Experts of a small language model.
Size: width 256, 60.1M parameters.
Experts: 160 experts in each of 7 layers, 64 GeGLU neurons an expert, 8 picks a token.
Training: a variant of Adam for the experts, 671M tokens, 10238 steps.
Below are experts of layer 5 (counted from 0) of a mixture-of-experts language model. Rows are named router (the router's row for the expert), gate (a neuron's input weights, with its number), up (a neuron's input weights, with its number) and show model dimensions 0-255. Each number is 128 + 24 x the weight over its row's rms, rounded and kept within 0 to 255.
Before each expert's rows: a language model's description of what the expert responds to. This comes from a sample of Wikipedia text that the model never trained on.

# expert 0
Adjective suffix -al. Word-final pieces forming adjectives, mainly -al, -ial, -ical, -ular, plus words like national, local, public, social.
router [142 110 138  88  99 149 161 154  90 142 120 145  86 102 127 156 131 127 100  98 145 104 176 104 115 154 102 113 121  99 114 171 138 146 131 138  53 129 118 141  89  74 140 144  86 105 141 108  90 141 141 144 125 153 115 152 125 117 145  96 140 122 105 113 156 100 181 114 130 111 121 144 117 112  60 133 140 137 112 136 134 125  94 111 129 137  96 162 108 131 106 118  92 139 117 147 155 120 174 120 162 139 100 129 125 128 136 139  88 100  99 130 136 115 160 113 122 166 128 138 116 156 125 120 131 141 127 132 142  87 103 154 122 126 136 105 139 105  90 118 166 142  94 110 114 124 153 105 118  87 181 131 112 119 138 166 113 109 127 143 156 154 157 126 161  95  95  92 161 101 125 128 118  99 166 176  87 120 158 121 129 144 134 147 148 124 168 120  88 121 132 153 101  92 113  69 106 110 159 132 125 130 115 159 125 147 134 124 145 146 129 107 142 121  92 130 107  99 137 164  95 144 125 147 134 122 130  97 110 172  98 131 120 150 104 109 114 141 106 162 104 142 141 157 139 128 115 162 154  73 119 159  98  57 128 123]
gate0 [136 151 108 179 135 147 174 121 156 103 115 196 134 177 169 125 196 157 125 122 125  94 121 147 136 139 113 153 140 127 131 136 143 173 116 116 147 136 173 136 142 141 120 159 130 105  76 131 128 117 172 135 122 145 148 161 111 101 137 135 116  74 112 108 144 123 133 129 125 121 150 136 150 104 117 127 115 117 109 131 146 139 116 106 162 119  94  96 115 127 128 140 120  99 120 102 103 167 115 133 123 115 154 113  94 122 125 134 135 171 130  95 103 142 151 149  85 164 147 102  94 146 116 139 115 120 158 100 101 141 130 142 120 102 128 170 110 135 188 134 118  89 109 108 138 151 158 153 161  99 132 179  90 169 139 188 148 134 127 138  92 119 145  99 137 141 137  74 110 132 153 193 125 113 111 116 108 115 134 147 157  75 138 110 104 111 146 153 132  57 143  75 140 146 117 123 147 122 149 146 102 127 127 125 138 123 124  83 167  83 155  99 100 138 161 106 127 104 152 104 117  82 119 113 138 134 124 122 134 115 131 105 127 119 127 132 160 157  96 123 111 132 155 120 133  93 149 126 131 130 141  79 115 122 115 151]
up0 [119 120 159 160 145 180 151 122 131 110 130 161 132 179 123 121 168 144 128 144 151 117 139 144 131 135 123 142 138 119 126 126 167 124  97 126 148 121 158 122 148 137 149 168 155 112 113 117 123 135 156 137 113 159 124 147 126 113 143 130 119 124 127  92 149 110 124 145 100  91 128 146 108 141 131 131  88 137 116 142 128 134 112 119 116 143  68  97  95 139 122 131 121  96 106  96  96 195 115 108 127 119 149 116 104 143 124 158 104 166 127 111 139 142 171 166  64 173 166 100 148 105 129 163 145 104 184 102 106 119 128 146 131 105 135 131 114  96 159 139 112  76 146 132 128 153 138 157 148 114 145 185 101 155 138 152 169 121 140 163 105 134 138 120 144 131 162  92  91 138 119 176 121  80 118 120 144  88 138 124 164  95 134 121 105 112 140 151 150  76 131  99  96 157 179 123 140  96 137 152  88  86 133 149 126 151 120  65 189  78 148 125  91 161 147 101 130 116 173 135 105 108 122 110 136 139 110 131 120 128 144 118 122 101 125 115 130 172  77 136 112 110 161 120 119 127 151 136 136 123 135 104 120 102 101 136]
gate1 [130 148 152  80 127 118  95 163 152 133 122  86 114 121 111 157 168 131 101  99 139 112 154  94 128 126 125 115  98 100 100 119 122  61 116 180 136 125 168 160 129 102 136 124 123 149 175 126 137 112 120 128 161 128  94  68  93 136  89 150  91 138 153 140 132  78 136 128  98 128 149 130 130 158 137 144 106 156 144 107  97 113 132 136 112 134 126 130 133 149  91 106 161 100 142 163 140 114 104 174 131 124 105 134  85 136 135 106 160 113 135 113 136 159 114 127 133 176 129 147 141 139 133 100  83 156 114 131 171 122  97 149 126 136 160 122 128 124 106  96 135 149  90  71 126 147 105 112  95 132  97 152 136 137 104 137 115 134 128 102 188 113  97 141 123 123 135 139 137  92 135  99 147  81 142 117 143 149 104 113 122 136 164 134 102 106 135 168 105 155 128 151 144  94 119 120 109 111 126 119 123 131 106 165 166 138 119 135  95 129 145  88 114  81 122 122 160  97 109 120 122 169 140 145 122 123  81 151 177 177 144 126 121 110 184 159 160 125 180 156 121 159 142 168 118 119  92 163 120 103  99 109 127 125 126 129]
up1 [121 112 135 138  77 116 154 131 121 160 145 169 142 145 183 117 105 144 149 109 113  91  72 113  81 116 129 118 140 147 109 131  88 156  92  99 113 147 101 118 127 153 115 121 128 148 122 126 107 155 130 133 128 158 149 179 121  94 112  88 127 112 125 172 157 167 113 181 115 138  92 129 124 126 142 133 170  95  91 147 169 135 142 107 124 105 150 158 126 116 143 111 129 130 149 130 136 130 128  94 170 159  95 122 110 136 170 140 123 114 120 110 107 133 165  78  96 112 147 150 116 136 129 153 141 141 129 127 114 136 151 134 158 194 112 118 153  76 138 133 159 121 168 123 138 129 145 148  94 140 119 113 107 152 193 133  83 119 138 115 145 158 143 146 141 140 140 136  92 129 137 153 111 128  72 125 141 117 151 158 129 158 150 132 128 131 102 144 139 154 141 148 106 108 165 110 149 127 141 138 127  96 129 107 106  86 141 120  84 133 153  94 128 153 146 102 167 143  77 160 110 110 147  98 131  99 115 120 112 135  83  85 103 155  97  97 123 118 111 133 126  94 113  82 107 144 140 122 133 142 151 135 122 160  59  92]
gate2 [ 91 141 107 120 100 148 122 148 184 104 165 122 103 148 102 110 133 107 124 150 141 142 127 134  97 125 104 131 119 150 118 142 134 170 131 115 128 123 122 127 144 149 154 162 157 115 108 154 113 130 121 143 118 142  92 157 121 114  62 132 143 138 120 111 113 116 153  79 106 135 163 105 180 130 139 101 154 162 146 108 107 127 123 113 103 130 108 149 139 111 133  93 154 138 101 100 103 114 145 143 156 125 131 126 129 158 158 140 108 106 167 108 133 194 147 113 111  97 149 131 128 162 170  89 127 123 156 140 131 101 134  94 193 147 116 170 143 111 160 129  99  97 144  98 108 166 166 140 161 158 115 157 124 126 120 132 105  59 138 146  91 112 126 122 161 152 134  77 139 115 143 118 114 107  96 107 165  99 118 104 122 149  70 120  97 131 117 104 148 161  98 121 131 111  55 143 138 115  80 165 102 132 176 123 151 129 136 106 152 172 106 136 119 161 170 112 141 116 134 120 140 126 143  74  98 128 141 157 113 129 155 120 111 115 125 139 106 129  97 127 110 157 113 122 165 130 120 116 125  83 164 125 113 153 143 122]
up2 [131 117 124 110 125 160 140 155 160 140 151  94  97 104 132 105  86 134  99 164 174 165 144 152  96 148  88 151 130 115  96 133 143 141 140 115 121  93 126 143 158 142 169 152 149 143 146 134 109 134 114 168 126 141 109 101 117 126  56 131 144 149 133  88 110 143 154  85 127 150 156 120 172 128 136  80 146 134 143  85 144 122  98 107  94 168 120 122 162 121 154 135 129 112 127  88 127 134 124 130 154 114 123 123 103 142 135 156 113 117 160 125 137 173 151 124 124 115 164 127 132 153 174  98 127 155 125 103 118  97 114 107 182 155 101 164 123  98 144 100  96 132 162 121 106 180 117 125 138 148 151 167 130 118 117 104 113  80 125 175 106 106 115 130 169 128 147  80 137 122 138 105 102  97 127 128 150 102 150 103 128 142  84 132 111 146 121 147 119 178 121 139 146 115  97 120 140  89 119 151 100 115 144 148 161 143 121 134 171 174 103 146 145 148 164 102 166 131 167 126 102 151 118  75 111 116 133 149 112 133 131 145 150 123 129 147 132 124 113 126 116 148 139 122 166 111 103 115 167  82 153 119  96 175 183 117]
gate3 [ 94 109 106 171 133  81 166 125  99 125 138 135 135 147 106 177 123 102 108  97 132 128 140 141 144 109 112 171 122 112 207 123 120 124 123  99 118 145 111 140 183 123 113  90 130 116 100 151 136 150 131 138 122 172 118 137 170  73 177 116  74 147 104 116 143 143 142 169  49 118  88 117 155 117 106 120 130 130  91 133 123 123 147 149 184 170 140 106 133 150 121 150 131 110 132 133  82 137 128 106 122 133  95 159 154 150 121 123 102 162 137  87 130 148  85 125 119 137 140 133 111 159 122 160 132 115 106 149 149 160  68 130 161  86 129 138 149 146 127 116 118 140 143 131 133 141 174 110 108 120 126 143 178 155 169 142 139 174 119 119 136 135 162 145 133 139 131 121 136 127 113 120 131 135 126 111 150 139 116 172  90 124 166  87 104 163 105 120 124 128 129 153 111 152 161 128 143 150 148  99 133 139 119 146  94 162 169 140 100 128  99 134 127 145  84 146 124 134 126 133 146 137 132 105 171  78 133 134 136 166 134 172 144 134 133 141 144 119 113 147 156 128 157 130 100 154 122  94 136 165 169 118 100 138 105 126]
up3 [101 132 117 183 120 144 119 113 186 137 156 151 115 129 149 135 154 139 134 124 128 178 101 142 149 149  90 111 149 132 145 115 121 174 146  86 128 123  88  97 162 137 129 158 109 173  92  99 138 139 131 140 114 130 101 160 103 147 119 138 154  70 118 152 166 137 147 156 120 148 127  99  94 108 149 157 123 124 140 119 131 183 107 128 125 148 118 109 136 123 118 130  87 129 156  78  89 130 114 139 123  90 127 158  92 156 125 168 140 123 132 137  97 115 117 132 117 180  93 109 129 131 120  98 158 140 183 119 133  63 141 136 138 127 143 155 106 105 152 136  98 116 130 105 136 121 133 144 142 104 110 144 109 128 129 114 124 103 129 120 103  94 142  63 141 109 163 103  87  96 100 187 143 120  95  99 158  96 131 149 133 153 116 112 131 117 101  97 162 106 133 125 110  83 131 134 125 134 142 173 125 156 132  94 117 111 172 114 154 152 140 139 110 151 117 117 136 121 163 146 113 121 159 153 108 162 106 114  58 100 108 111 135 102 169 125  85 124  91 146 120 122 126 105 178 139 137 133 120 135 143 102 128 160 109 139]

# expert 27
Digits in sports scores. Digits inside scores, results and statistics tables, e.g. set scores 25–21, race times, vote counts, distances in miles.
router [175 136 123 121 139 137 144 161 118 148 168 141 151 134 152  99 123 109 136 177  83 110 126 151 133 123 103 103 122 137 121 105  83 101  89 111 121 168  96 137  65 153 122 110 121 126 156 156 188 119 174 108  92 129 114 143  75 105 121 146  97 160 119 129 108 138  90 136 134 109 137 161 115  74 117 140 147 103 150 104 163 125 170 110 155 126 143  97 149 169 133 111 140 131 112 106 127 142 124 148 115 135 142  82 125 114 145 163 146 150 134 150 125 139  91  81 126 142 133 108 155 110  93 117 105 138 102 140 158  77 159 120 136 113 107 147 118  79 109 154 117 147 122 124 104 144 108 140 134 117 160 131 106 137  96 121 164 141 144 120 124 137 112 138 119 123 115 152 127 138 170 123  99 127 138 122 149 107  97 166 104 135 114 137 102 111 150  80  87 175 145 117 104 153 131 117 145 143 167 132 128 126 104 116 167 107 101 156 164 135 128 165 127  97 127 103 139 129 157 118 120 129 147 131 129  88 129  98 191  84 174  80 110  95 129 181 158 114 109 102 151 167 102 127 167 106 160 123 126 110 109 130 141 137 120 151]
gate0 [140 124 140 139 164 147 120 122  73 149 121 140  94 128  72 226 103 125  96 116  87 109 137 148 112 133 135 107  98 155  96 109 112 118 101 136 156 132 138 117 110 126 150 128  59 129  95 118 138 103 121 135 124  86 130 107 106 134 110 127 135 114 117 127 110 139 126  91 132 162 113 125 139 140 129  81 106 146 124 147 108  93 141 120 137 107 121 159 158 134  91 103 185 110 119 132 158  85 114 123 162 135 130 136 146 110 116 112 161 121 117  76 159 156 108 141 138 129 130 143 126 150 104 150 107 140 139 178 147 155 126 139 145 131 110 135 103 123 121 143 118 149 128 114 131 133 127 129 171  90 108 149 165 119 135 126 137 112 125  92 116 109 112 102  98  44 154 125 131 114 146 125 145 132 133 154 132 156 132 131  96 138 154 169 130 123 127  89  94 136 103 153  86 119  56 164 139  95 104 128 148 119 153 152 113 118 163 142  93 123 145 100  83 122  93 167 192 120 133 126 159 118 129 142 172 122 161 110 127 132 120 147 159 138 162 152 137 137 165 127 158 108 118 139 153 131 121 156 128  88 123 163  90 113 145 140]
up0 [119 134 141 131 158 133 111 130  65 123 115 143 124 133 115 206 125 123 100 139  75 115 122 150 110 137 127 122  93 145  81 106 123 110 118 124 150 134 116 125 125 106 150 105  82 131  86  87 140 113 131 108 123  69 126 115 108 125  96 114 133 138 113 130 109 138 119  90 126 138 144 136 109 128 116  89 120 148 115 159 113  92 130 122 142  94 133 143 174 129  89  86 145 129 129 109 146 101 125 136 152 171 149 155 147 146 134 134 150 139 117  62 154 144 103 152 124 140 118 141 128 158 138 142 104 112 155 187 158 168 152 129 137 132  83 136 138 124 107 157 121 137 114 106 121 128 121 137 169  98 132 160 162 132 154 137 159 124 142  91 101 111 113  88 108  51 162 148 163  93 115 106 133 127 157 165 126 139 112 116  91 154 143 139 126 115 110 106  96 136 136 145 122 136  41 163 171 115 116 126 131 140 135 193  94 110 143 135 105 133 137 106  86 111 102 166 178 125 129 113 160 110 138 129 179 112 133 105 141 102 105 136 108 138 163 151 133 141 141 127 163 125 127 127 154 120 128 135 116  90 114 143 113 135 157 153]
gate1 [151 175 172 101 164 131 171 148 159 126 161 112 120  87 128 150 152 104  99 124 123 119 152 115 149 154 127 158 166 128 126 104  97 121 166  90 135 128 129 126 160 104 132 119 110 144 130 110 161 117 156 117 154  91 148 119  97 131 145 131 125 154 127 117 104 135 139 155 116 150 108 126 192 125 145 135  64 137 105 128 149 100 104 110 130  75 123 150 126 150  83 131 135  62 163 135 118 109 126 106 137 179 107 128 155 104 164 135 118 114 145 108 119 158 188 100 118 165 146 201 131 123 164 100 104 154 146 127 166 176 121 139 155 156 101  75 138 115 127 106 130 151 110 179 140 157 148  92 186 128 130 148 168 143 173 156 146 133 152 138 104 132 113 113 131 144 130 136 108 159 108  93 150 133 146 121 146 145  96 113 100 149 120 119 114 154 115 154 104 145 161 159 134 149  94 119 135  83 124 126 134 147 110 132 123 180 126 132  94 140 129 100 127  91 103 103 112 151 113 136  85 149 155 128 149 122 129  79 137 127 144 139 137 138 149 127 127 125 132 105 108 139 149 149 114 140 145 158 118 136 146  95 147 119 142 131]
up1 [123 148 154 138 113  97 129 130  98 145 132 142 122 124 120  83 127 133 144 129 133 174 101 111  93 132 128 118 131 130 108 130 142 123 136  92 100 136 112 122 156 193 140 112 164 130 176 142 109 128 111 114 171  96 148 118 150 146  71 124 112 110 106 116 129 146 136  70  80 113 169 139 125 131 114 117 127 190 142 115 126 140 103 119  99 117 136 133 120 168  87 127  86 118  91 116 155 119 146 133  86 128  88 116 101 138 107 143 158 126 147 118 158 127 137 142 123 110 104 127 151 150 142 140  94 145 122 126 174 135 103 126 115  98 114  73 169 145 163 110 146 142 152 148 114 106 163 123 149 111 125 126 125 121 143 166 120 118 141 179 123 168 165 129  94 179 161 138 168 141  78  92 120  85 121 106 159 127 158 138 142 134  89 144 135 141 153 169 123 130 134 122 149 164 160 103 193 131 115 114 106 138 146 153 158 150 108  93 138 170 116 144 160 102 163 155 129 130 160 126 136 144  84 144  80 138 110 136 153 139 151 128 120 142 160 153 127 101 101 125 104 150 101 160 115  87 132 100 117 167 154 133 157 152 145 114]
gate2 [132 141  89  95 152 142 127  95  88 138 136 122 129 175 146 136  76 158 153 143 180 131 170 138 122 114 127 152 141 121 119 128  90 120 144 149 125 145 139 127 140 157 153 122 130 134 127 140 155 121 121 164 112 107 125 110 134 120 120  77 125 164 104  85 131 126 139 133 165 101  95 174 126 118  87 112 113 100 115 116 137 135 171 134 150 148 103 136 104 120 163 141 172 106 141 133 104 142 114 132 127 130 106 101 141 131 113  94 129 129 119 158 115 123 182 167 131 122 160 137 120 119 186 132 110 125 109 134 143 156 121 109  75 135  93 131 143 112 114 136 154 139  98 138 172 109  86 137 114 143 138 102 162 100 126 115 109 184 208  79 142 102  90 117 104 132 120 119 134 146 140 106 117 117 156 112 135 131 154  87 117  72 144 144 113  86 148 134 127 113 165 115 124 160 151 133 137  93 120 170 132 120 128 165 133 156 102  93 113 136 117 137 151 134 151 182 118  98  89  82 149 143 130 125 104 129 123 118 122  90 142 131 146 112 134  94 181 127 150 129 141 116 140  76 169 131 128 108  69 113 105  78 140 119 104 124]
up2 [146  34 146 133  94 102 128 146 146 153 163 112 129 100 131 134 175 106 129 109  95 152 114 139 116 118 134 122  95 115 167 152 118 132 138 101 142 121 147 132 136 120 152 128 142 109 125 105 124 138 106 105 128  97  90 108 134  99  98 131 133 122 170 171 102  92 116 140 139 145 122 114 127 147 114 152 149 126 157 137 170 113 118  74  98 144 132 145 119 151 122 180 148 128 124 129 101 139 172 161 151 171 119 142 172 151 103 140  90 121 139 127 157  87 113  95 113  75 118 127 120 110  75 153 142 137 163 113 149 120 111 120 124 146 139  96 175 130 126 173 104 116 148 121 106 113 143 143 121 138  86 144 121 127 127 144 148  97 115 136 172 122 168 148 152 153 160 145 125 120 142 153 122 120 138  81 156  77  89 112 145 160 126  77 118 170 131 143 134 179 103 152 168 118 132 103 137 155 126 147  94 100 158 119 115 122 117 159 142 136 153 127 132  74 137 116 100 159 149 123 124 147 109 124 135 158 115 121 107 137 129 117  94 174  86  73 111 155 128 124 142 167 103 139 115 142 139 139 159 153 145 131 133 105 106 174]
gate3 [160 104 154 113  82 100 132 117 162 160 171 132 140  93 105 113 105  92 145 124 117 188 128 136 120 101 133 135  72 131 133 138  93 118 117 118 110 135 102 134 133 149 123 117  99 125 142  93 109 129 112 169 109 157 124  61 135  94 113 119 115  73 126 110 130 110  91  89 132 129 125  83 139 108 149 129 110 149 157 145 131 132 143 144 121 189 136 154 140 125 187 108 129 155 147 133  89 106 109 108 137 161 128 115 141 176 114 129 117 147 165 100 211  87 114  90 105  95 139 105 154 127 128  99 138 183 140 140 131 129  88 109 182 156 133  99 117  86 137 131 119 127 180 157 123 143 123 100 123 135 129 123 123 104 132 130 130  88 154  88 147 179 115 133 140 139  85 123 127 125 136 144 103 124 117  98 142  97 113 157 126 154 104 115 147 151  95 119 135 118  71 149 141 141 101 133 148 138 128 128 138 136 135 127 142 123 120 130 152 169 138 138 117 107 145 104 136 147 149 125  97 175  88  98 148 117 140  94 131 130 177 114 102 149 115 114  95 126 124 111 150 166 128 113 146 165 138 113 167 153 116 150 130 140 121 139]
up3 [101 144 170 135 123 131 103 136  83 102 101  84 102 123 105 126 125 146 123 123 113 126 142 108 144 100 123 137 101 148 110 110 195 111 139 153 122 128 150 119 136 146 115 128 129 126 142 134 127 110 123 102 165 116 144 157 134 149  87 167 125 153 161 154 171 115 194 168 128 126  97 153 142 157 151 121 157 155  86 145 133 113 126 106 109  78 155  79  98 105 120  91 130 130 160 133 174 132 151 140 133 109 122 141 121 103 116 130 125 132 119 141  91 132 152 129 126 117 107 160 149 134 144 127  95 115 145 112  79  71 128 153 106 176 141 141 107 158 126  89  94 114 117 137  86 113 122 119 134 161 122 124  86 143 133 114 134 132 103 152  98 124 191 137 114  98 140 149 165 121  94 131 137 136 170 141 106 134 125 125 143 147 136 138 130 153 130  99 109 128 117 155 146 141 157 149 106 113 127 115 135 141 164 176 104 144 131  98 107 155 132  96 104 114 161 136 112 145 131 118 138  41 131 114 116 152 152 134 135 143 100 176 130 133 129  65 121 132  97 151 131 116 102 151 102 103 126 154 154  49 144 143 108 158 133  95]

# expert 15
Digits in formulas, amounts. Single digits inside chemical names, money amounts, coordinates, exponents and table numbers, e.g. 5,5-Dimethyl, $200 million, n^{1/3}.
router [133 150 130 118 137 110 141 102 110 142 110 116 162 107 136 115 112 132 132 161 117 130 152 119 131 114 134 149 140  91 150 113 107 109  89  91 130 170  78 114  66 139  60 142 128 145 138 138 160  84 155  89 116 158 139 181 123 122 142 166 112 118 119 113 126 137  87 158 134 140 133 138 138  76 149 119 150 113 165  89 126  95 163 129 127 162 155 103 184 126 156 101 129  85 118 123 157 107 100 153 129 112 158 110 125 121 181 144 142 162 137 115 113 156 102 117 127 141  93  97 138 112  97 127 116 145 118  95 122 139 126 177 125 109 131 146 124  90 140 125  92 152 130 128  91 134 124 156 129 120 165 103 100 163  89 119 147 169 120 131 156 138 140 154 157 104 117 158 107 110 188 123 115 118 119 169 148 132 100 158  83 182 117 135  92 124 112 130 121 148 167 102 103 134 152 125 120 170 155 144 153 116  88 118 143  79 167 138 115 112 123 150 135  94 150 115 124 151 127 151 128 145 148 122 115 114 104 122 155 120 137  99 110 113 124 149 128  98 125 117 128 143  77 138 182  92 116 156 143 132 134 189 144 135 129 145]
gate0 [139 106  82 120 124 150 136 146  91 114 115 173 120 131 144 121  76 150 143  54 114 115 165 138 142 103 114 136  72 141 121 106 136 177 140 120 156 123 107 162 131 129 119 143 133 156 124 129  75 133 114  96 133 116 136 133 102 160 118 160 114 110  93 146 102 132 110 104 139 102 158 149 118 121  85 123  86 101 100 117 145 103 111 123 126 146  99 144 106  97 145 144 110  97 117 135 143  78 145 133 126  98 131  96 157 178 105 125 118 133 115 129 161 121 135 131 147 155 112  97  99 137 108 144 150  62 130 130 134 152 138 148 115 129 125 121 129  96 134 149 108 111 172 161 162 146 115 147 157 136 108 120 146  72 151 158 158 108 139 196 118 115 102 119  71 109 156 102 132 139 123 106 119 196  93 110 138 171 156 127 146 138 109 142 131 115 156 115 172 133  94 116 127 142 145 162 158 125 114 140  97 139 113 123 109 102 150 106 111  86 123 140  78 149 112 155 114 102 143 125 122 130 127 134 110 116 147 105 103 137 178 153 159 119  84 175 113 128 107  88  99 106 131 120 102 147 114 158 134 144 151 128 124 112 112  90]
up0 [104 158 165 118 123  89 101 117 138 136 168 116 105 156  85 138 133 106 127 172 109 146  78  95 125 123 139 135 139 120 122 161 121 121 115 143  75 119 157  84 143 141 165 127 131 107 127 101 163  98 157 149 106 110 107  93 165  78 118  98 126 128 154 112 145 100 152 139  97 159 107 127 160 157 187 134 185 163 107 149 116 145 152 148 103  93 123 128 120 156 105 128 146 137 151 144  95 183 112 106 133 139 137 145 112 101 154 118 121 128 122 133 119 127 156 115 132 110 141 140 138 141 111 128 113 154 152 131 117 109  96  93 166 121 136 115 134 166 131 153 153 121  98 114 114 128 131 111 100 109 119 143 106 187 100 122  98 132 150  60 130 122 178 112 169 157  98 117 148 134 143 170 138  54 154 139 135 111 102 114 109 112 136  99 135 135 120 121 123 116 107 153 164 111 143  95 116 128 110 111 154 118 119 136 157 140 100 136  97 155 139  92 160  83 165 126 140 119 122 128 150 132 118 125 126 155 107 165 118 152  91 113 119 153 157  84 138 145 153 172 136 131 157 161 126 148 109  67  94 123 111 115 148 143 127 158]
gate1 [145 143 125 109 151 186 130 133 136 101 143 131 135 117  82 140 118 185 124 113 147 118 122 108 139  93 148 149 151 151 107 108  87 123 134 135 109 130 123 122 110 130 137 161 112  97  92 135  95 142 109 150 113 138 115 118 151 133 112 167 156 158 105 125 126 131 165 138 132 102 150 125 145 134 152 128 102 106 117 152 147 123 120 165 125 119 103 128 159 136 143 112 149 114 142 163  85 140  75  27 115 152 104  98 139  85 100 121 127 140 107 148 155 130 109 112 131 181 137 122  94 166 169 143 129 114 127 118 118 140 182 143 109 126 152 127 131 106 142 101 158 103 139 144 145 102  88 155 116 166 114 134 171 112 128 121 152  95 152  73 124 134 118 118  61 124 108  91 142 119 143  90 135 152 131  85  81 169 179 128 100 137 104 121 130  94 165 103 178 115 136 133 125 144 114 154 116 113 133 131 134 103  92 122 128 118 133 147 133 104 114 157 115 161 168 140 107  97 144 155 157 124 101 132 108 136 108 135 109 141  92 156 128 132 127 151 144 136 126 144 113  62 159  85 114 127 148 146  91  89 147 111 133 141 154 127]
up1 [ 89 108 152 141 119  79 114 137 149 171  92 137 101 153 156 103 110  88 137 124 109 155 128 121 134 159 114  71  92 110 143 168 165 144 124 152 134 100 132 135 139 151 110 125 127 146 156 116 121 117 152 117 138  89 120 135 123 142 150 110 154 104 166 132 138 121 107  89 122 146  89 124 116 137  92 143 134 162 153 127 148 159 115  98 105 125 152 128  97 105 124 120 127 132 107 124 155 108 145 198 141 114 141 150 102 154 116 123 109  96 133 108 100 116 146 106 152  75 153 138 152 101 115 110 113 122 159 163 114 166 101 103 124 112 133 153 102 140 130 171 107 143 105  99 115 170 152  90 138 108 100 111  88 150 140 147 113 137 120 184 109 114 131 137 173 134 145 141 135 105 118 164 137 111 135 160 160 108  91  99 171 126 145 157 169 149 116 120  96 119 106 129 137 103 141  95 125 146 109 114 143 163 166 148 133 150 147  92 104 169 151  80 144 111  88 132 113 147 126 136  92 143 142 144 137 146 161 104 138 142 150  85 162 124 109  83  91 137 112 133 146 203 135 127 176 150 102 114 160 144 134 137 140  98  93 126]
gate2 [152 129 139 104 124 134 106 148  97 141 155 106  86 141 116 141 160 114 114 167 116 170 101 140 107 101  75 139  97 160 136 188 145 144 129  74 126 168 156 129 137 167  96 154 137 113 137 110 116  80 127 127 156  52  92  97 173 106  95 116 149 134 101 138 118 146 142 109 139 134  85 145 145 171 149 132 142 167  61 136 135 109 144 128 110 177 144 154 106  88  95 143 108 105  67 121 106 108 102 136 134 130 140 116 109 151 142 142 120  82 110 135 178 146 166 123 123 139 122 128  98 119 150 165 115 122 158 110 141 154  99 153 136 113 119 121 128 105 130 131 118 175 148 137 124 112 125 126 140 146  95 105 139 131 111 158 114  55 136 129 115 117 105 113 123 119  98 130 116 114 157 126 142 127 127 131 152 109 133  92 108 133 105 150 135 118 127 130 118 134 134 140 124 106 113 121 165 140 111 110 142 163  89 102 141 128 151  81 130 135 114  97 105 108 169 128 169 100 146 132 137 164 162 150  99 126 131  84 133  96 145 146  75 156 165 141 136 129 122 126 104 141 119 133 135 144  87 177 126 154 165 119 139 132 123 101]
up2 [153 127 127 122 131 166 116 156 132 148 121 113 102 125 140 128 178 105 104 137 106 156  83 136 152 109  79 135 108 147 142 185 161 146 111  66 123 156 129 147 152 147  70 111 148 137 140 104 160  96 112 130 156 103 108 123 144 111 115 119 156 113  83 124 102 169 125  91 139 134  98 124 125 135 131 147 118 120  98 124 169 131 135 121 140 169 149 159 142  66 105 128  92 127 106 108 107 111 113 147 121 114 160 128 123 145 153 145 137 105  97 129 111 146 110 149  97 140 112 143 117 109 151 142 130 116 118 117 136 153 109 154 132  91 102 140 139  91 118  99 117 155 145 154 124 115 135 103 135 146 131  81 140 146 132 141 147  75 126 174 135 118  79 137 130 107 107 159  76 107 149 141 118 164 124 132 148 124 142 134  83 117 102 158 120 138 113 139 114 132 157 115 130 105 103 113 156 158 139 130 155 149 120  54 116 119 175 111 138 140 117 130 111 124 167  99 137 113 172 136 135 149 156 120 131  95 125  87 146  62 146 103  98 173 144 141 143  90 121  97 110 145  90  87 153 125 120 165 146 196 150 152 142 152 122 111]
gate3 [102 181 144  87 137 165 136 133 135 107 107 123 127 151 109 130 131 137 130 128 140 133 128 115 153 149 138 100 132 147 132 126  94 124 156 109 102 151 105 131 160 146  93 141 145 158 149 101 149  99 160 152 137 119 164 180 120 149 132 107 120  87 116 152 113 135 139 131 154 127  98 143 121 123 184 149  98 151 129 121 104 105 111 139  85 130 121 147 127 144 135 132 144 105 168 145 119 111 138 129 117 137 113 137 102 137  62 130 116 140 144 145 126 110  73 151 126 157 142 113 163 102 127 124 116 138  94 139 137 134 101 135 119  99 158 128 153 126 153 108 181 128  88 155 142  83 130 113 141 122 112 137 130  84 123  95 149  83 115 140 122  79 139 125 120 156 107 114 164 146 178 126 106 159 128  95  84 155 123 145  98 146 100 149 130 108 140 120  98  94 143 126 138 125 155 139 136 122 111 100 146  79 140 176 121 116 114  63 138 131 181 100 116 148 120 151  70 167 151 130 149 146 112 162 119 156 132 122 155  95 123 121 159 130 110 166 139 124 104 152 144  80 120 178 133 145 167  92 153 136 205 125 149 101 124 172]
up3 [113  76 118 143 156 114  79 125 107 159 141 131  90  95 128 125 135 124 138 135 146 165 129 111 129  93 119 115 115 103 126 153 167 145 107 140  96 117 131 104 139 120 156 141 117 121 144 164 136 153 103  83 144 112 113  74 164 132 105 148 131 157 112 109 138 102 142 147 102 122 149 126 157 131  89 121 143 150 120 124 169 109 122 105 157 131 129 154 132 116 122 139 101 124  89 118 161 198 137 149 143 134 120 120 115 114 184  98 112  99  95 121 143 153 157 126 107 120 145 129 113 128 140 132 122  96 149 134 129 129 135 106 127 127  80 111 116 137 123 152  91 133 158 132 124 161  95 136 111 137 117 128 152 165  90 161 101 116 149 133 163 175 102 130 128 131 161 138  81 142  89 112 151  71 126 193 186 110 126 132 160  74 138 141 134 133 140 123 136 155 122 128 155 133 108 135 140 124 117 149 126 162 132  94 148 155 119 186 149 150 106 196 142  69 175 125 166 120 110 112 115 135 135 129  99 111 128 164 116 149 139 121 122 132 110  83 117 137 117 113  91 185 133 103 105 129  98 136 121 112 101 125 125 141 126  59]